Weights of a small mixture-of-experts language model, trained from scratch on English Wikipedia.
Size: 12 layers, vocabulary 8192, 62.4M parameters.
Experts: 32 experts in each of 11 layers, 2 picks a token, a softmax router, a shared expert of 128 neurons.
Training: 314M tokens, 4786 steps.
Below are experts of layer 7 (counted from 0) of a mixture-of-experts language model. Rows are named gate (a neuron's input weights, with its number), up (a neuron's input weights, with its number), down (a neuron's output weights, with its number) and show model dimensions 0-255. Each number is 128 + 32 x the weight over its row's rms, rounded and kept within 0 to 255.
Before each expert's rows: a language model's description of what the expert responds to; "mostly gets" lists some tokens that are sent to it at least half of the time. This comes from a sample of Wikipedia text that the model never trained on.

# expert 11
Description: Pipes, commas, semicolons and dashes separating fields in tables and lists of venues, countries, dates: "Red Rocks Amphitheatre;", "France |".
mostly gets: ");", " Nominated", " –", " AUS", " Stadium", " Won"
gate0 [ 94 128 158  84 100 136 140  64 151 133 128 196 112 125 134 123  82 129 190  97 113 148 142 140 126 124 147 114 176  70 156 110 127  69 129  75  60 124 128 194 105 158 157 193 142 101 147 124 116 122 135 166 142  98 101 182 119 115 170 148 107  76 137 113  95 114 106 116 176  98 162 181 162 127 145 169 180  96  80 170 124 129  81 155 130 123 229 108 124 141 133 128 113 147  92 142 178 131 126 129 125 129 122 115 123 143 105 131 113  60 121 128 129 136 130  77 118  79 156 170 213 114 107 129 131 130 175 218  79 134 140 108 178  93  66 140 198 194 155 127 132 109 186  80 135  89 161 125 117  60 137 130 109 176  79 129 137  46 129 163 126  97 118 154 129 119 118 102 110 114 129 118  82  86 124 123 110 125 127 109 115 137 109 125 143  69 128 153  75 109 125  98 118 115 121 111 141 170 131  91 172 143  92  81 114 132 131 102 123 117 110 158  61 131 138 154  79 157 130 134 132 222 127 138  97  92 150 122 100 130 116 207 136 128 158 123 144  79  93 164 108 123 128 126 101 130 135 115 141 124 202 131 155 136 117 222]
up0 [155 155 205 122 171 133 125 121 127 117 160 108 135 108 123 146 123 154 149 169 204  98  95 126 111  52 124 127 132 123 139 129  87 133 128 149  90  86 102 128 119 130 141 125 140 131 148 210  92 120 110 133 126 117 120 120 133 160 120 110 119 129 124 120 109 111 138 124 194 200 129  52 238  99 159 140 170 116 136 132 115 146 173 114 128 136 145 140 120 109 138 140 164 121 121 127 122 129 147 141 107 180 105 126 153 159 132 137 119 138 137 114 144 134  88 128  89 156  66 101 124 116 232 146 126 136 113  93 139 141 123 107 114 159 149 151 156 164 114  93 140 137 101 141   3 172  16 136 150 128 121 112  87 116 104 125 111 129 109 123 133 131 137 178 162 127  84 132 164 139 115 143 108 127  85 115  95 158 110 105 161 215 103 114 120 186 131 138 121  75 119 120 190 137 105 178  82 112 125 114  98  90  61 135  27 103 141 141  81 117 156 106 126 205 122 116 126 119 147 139 143 124 106 198 137 138 170 115 134 123 126 135 132 129 164 110 130  93 130 117 131  99 211 122 132 201  31 178 177 116  78 119 130 165 118  98]
down0 [121  47  88  69 169 109 107 126  57 117 134 164  95 172 137 127 111 155  70 143 126 118 120 147 130 111 159 123 142  92 126 121 182 136 117 126 117 139 137 129 155 130 184 127 116 118  86  99 123 119 126 127  95 117  56 143 151 146 131 125 136 124 153  77  81 141 125 107 134 126 130  90 122 137  30 115 128 131 175 138  51 124 169 124 107 121 102 124 127 152 118 124 109 152   0 128 191 133 188  98 101 144 139 106 129   0 124 150 144 130 142 129 197 113 131 115  97 111 130 127 107 179 110 143 123 115 127  84 110 130 174  86 108 160 121 129 161 117 135 133 125 133 125 167 136 170 117 149 135 183 130  88 148 156 138 129 145 101 127 122 133  70 126 163 130 148 102 153 133 103  71 112  78  96 118 134 135 143 156 129  82 111 187  88 148 103 164 152 116 167 134 124  96 118 117 166 109 128 120 131 134 107 234 127 127  49 125 173 134 128  69  79 124 136  88  87 162 136 154 130 105 166 146 191 125 183  90 125 161 120 122 188  78 130  89 130 146 186 118 140 132 206 116  94 183 170  94 112 145 139 111 148 130 111 108 110]

# expert 14
Description: Syllables and endings inside non-English words and titles, Romance, Japanese, Slavic: Señora de, Partito, Henjin no, Santos.
mostly gets: "č", "ku", "ão", "è", " del", "ada"
gate0 [227 137  66 129 133 132 118 130 198 113 120 123 247 129 107 128 228 131 130 120  91 131 114 129 187 137 129 136 132 143 100 158  64 176 115 166 160 166 129 126 130 137 127 130   8 156  87 138 132 168 217 128  66 152 155 120 177  43 172 135 117 152  82 127 110 180 131 129 158 124 162 125  96 121 128 167 191 111  80  84  80 112 126 127 131 177 119 130  84 129 128 158 171 118 128 130 137 151 142 123 137 128 135 111 132 131 125 166 113 170 110 182 130 155 121  85 129 134 158 142  82 185 123 105 115 127 130  79 105 112  73 149 176  98 144 167 155 166 135  65 165 155 119 146 115 123 130 149 139 175 130 150 159 128  98 124 120 125 116 133 131 185  67 127  53  90 122 102 135  56 117 140 160 140 128 120 147 124 124 138 130 100 129 139 134 107 131 123  91  92 105 215 146 107 140  61 125  95 169 153 149  91  87 142 130  98 131 132 131 127 122 150 165 129  72 127 128 168  96 109 128 125 119 148 155 141 112 139 189 128 140 147 131  80 136 158  97 129 129   5 158 128 125 122 117 124 151 126 134 124 155 136 156 132 121 112]
up0 [115 120 147 130 161 114 142 145  74  56 180 147 141  50 212 137  73  93 108 131 127  68 143 136  97 130 113 102 140 108 140 206 137  84 110 141 126 109 155 127 129 172 118 135 240 112 176 102 134 131  70 128 132 116 143 127 114 128  89  75 139 163 150  92 138  33 114  79 129 125 143 102  96 135 134 116 146  70 132 124 154 159 134 118 141 103 133 142 141 128 102 126 127 115 123 123 139 151 131 127 147 119 108 122  73 148 113 106  78  98 122 142 153 111  75 118 185 116 113 131 121 154 127 121  59 124 160 127 171 130 129 164 166 164  66  70 138 134 178 111  92 135 141 141 132 130  85 120 122  81 118  98  78  81 129 117 189 108 124 128 162 129  94 126 100 129 161 205 150 109 100  94  62 136  85 127  96 141 136 137 123 125  41 133 138 121  93 174 133 211 135 157 125 146 121 122 173 117 105 129  82 133 124 123 132 178 148 130  93 126 129 147 172 103  67  61 107 123 126 188 117 134 130 115 150  85 151 134 171  45 108 124 115 157 151  66 117 128  97 147 125 170 132 147 110  49 130 131 181 159 137 130  31 121  94 175]
down0 [121  98  83 127 142  60 146 128 178  95 130  56 163 108 160  70 128 119 133 142 135 132 100 162  46 118  73 106 170 134 131  61  77 147 126   8 111 149 127 107 149 116 104 134 160 170 131 128 187 111 110 128  84 175 124 125 155 198 161 131  77 133 139  74 158  87 139 151 194 131  71 129 127 132 128 127 108 139 123 103 173 134  92 123 103 112 127 150 173 126 145 134 130 127 128 134 157  20 135 140  87 162 124 101 182 195 163 104  86 131 134 191 161 163 120 103  97 166 138 119 140 143 112 156 163  99 170 132 149 110 157 127 147 124  46 165 116  98 131 120 144 126 139 128 128  60 133 142 128 178 131 129  81 104 144 128 131 147 139 136 103  75 140 161 117 126 127 162 199  99  51  37 173 115 121 106  92 155 127 105 128 117  71  63 142 144  66 151 124 116 129 114 127  61 190 131 138  83  72  81 124 135 121 160  91  99 129 182 125 103 102 147 138 118 137 131 148 128  94 136 134 125 116 151 154 130 156 142 139 125 174 167 151 112 128 123 127 105 128 122 206 122 130 116 172 129 158 120 132  82  78 137 139 124  84 110]

# expert 8
Description: Given names and word pieces inside foreign personal names: Robert, William, Youssef, Yuvraj, César.
mostly gets: " William", " David", " Peter", " Robert", " Jean", " Michael"
gate0 [169 162 120 144 143  92 126  85 156  69 175 163 143 172 125 137 139 174 112 159  62 169 147 176 132 114 139  85  78  59  67 130 117 168 165 159 118 142 124 134 152 149 107 167  85  90  48  89 149 145 107   9 136 135 129 136 113 135 113 115 129 114 153 149 127 128 146 160  64 120 126 182 129 115 140 133 161 131 127  95 125 137 143 165 139 143 128 128 133 140 187  48 114 107 126 112 100 131 140 136 174 134 184 130 115 133 151 213  74  90 134 146 152 126 101 115 118 170 128 118 135 127 144 147  41 132  48 116 136 131 216 213 122  80 126 129  98 149 128 137  69 149 129 142 144 135 121  42  91 139 117 140 121 131 189  48 105 104 137 136 106 143 170 156 142  91 127 133 127  16 127 113 133 131 108 130 128 157 100 112 125 116 131 150 117 119  96 150 120  84 118 122 125 188 109 111 127 129 156 118 133 116  99 101 105 128 166 127 112 145 128 149 162  66 103 130 154 109 123 121 128 148 142 134 164  83 112  90 128 110 132 128  96  25 111 122 157 128 122  71 158 111 128 122 102 141 179  86 134  92  37 122 139 113 131 130]
up0 [124 129 163  85 130 190  93 222 133 155 135 126  84  86 146 128  91 113 144  85 189  75  94 109 126 150 141 144 154 120 195  79 133  63  98 106 123  81 119 128 125 145 126 116 127 170 174 161  77 156 128 137 110 120 128 131 145 131 129 166 130 164 127  95 124 129  77 176 133 124 128 105 143 133  44 116 126  90 135 150 169  68 121  78 142 112 124 116 150 121  72 204 115 135 128 152 154 141 119  49 102 132  44 143 126  74 146 127 133 135 150  88  75  36 131 153 146 135  67 133 131 149 113 106 142 122 249 134 111 119 127 155 129 179 125 130 132 142 111  85 170 136  96 126 101 125 115 153 131 124 125 100 171 101 128 130 148 166 122  92 130 163  75 162  93 116 139 171 135 166 123 128 133 106 134  63 125 131 134  95 147 151 134  78 137 113 128 127 125 128 154 129 107 124 117  54 112 130 116 129 128 136 146 131 124  93  70 127 127  46 126  64  98 207 110 107 118 135 195 120 137 162 132 111  96 148  86 129 103 129 166  87 131 128 188 109 136 149 100 111  52 202  66 134 137 120 125  99 107 218 162 128 126 130 130 128]
down0 [137 133 120  91 114 129 124 139  98 134 104 148 192 191 126 112 150 114 120 124 101  91 126  92 128 125 131 128 139 132 165 190 131 128 131 122 128  61 105 180  92 125 129  88  66 130 127 137 103 127 132 101  63 166 133 135 136 176 147 140 109  84  89 136 101 136 153 125 124 137 198 102 111 143 117  64 129 137  94 137 203 125 155 132  99 157 123  91 122 131 121 170  49 106 109 112 128 130 123 143 130 108 146 117 123 158 155 132  90  27 158 137 149 140 131 129  98 126 138 116 143 139 126 110  84 125  90 120 137 127 116 130 147 243 143  78  89 125 183 134  63 131 171 104 135 161 121 114 189 117 121 130 105 143 171 146 112 124  98 137 177 100  89  28 134 127 101 123 112 129 121 144 129 130 114 174 151  80 139 151  68  70 138 129 127 128 110 113 117 109  96 122  86  64  76 130 170  64 135 107  96 166 125  97 133 202 124 149 121 119 139 154 132 125 158 175 120 131 176 125 109 122 116 100 189 120 177 149 119 128  93 128 136 166  40 255  80 158  75  85 142 241 129 137 130 120 126 111 102 135 128 112 122 166 104 112]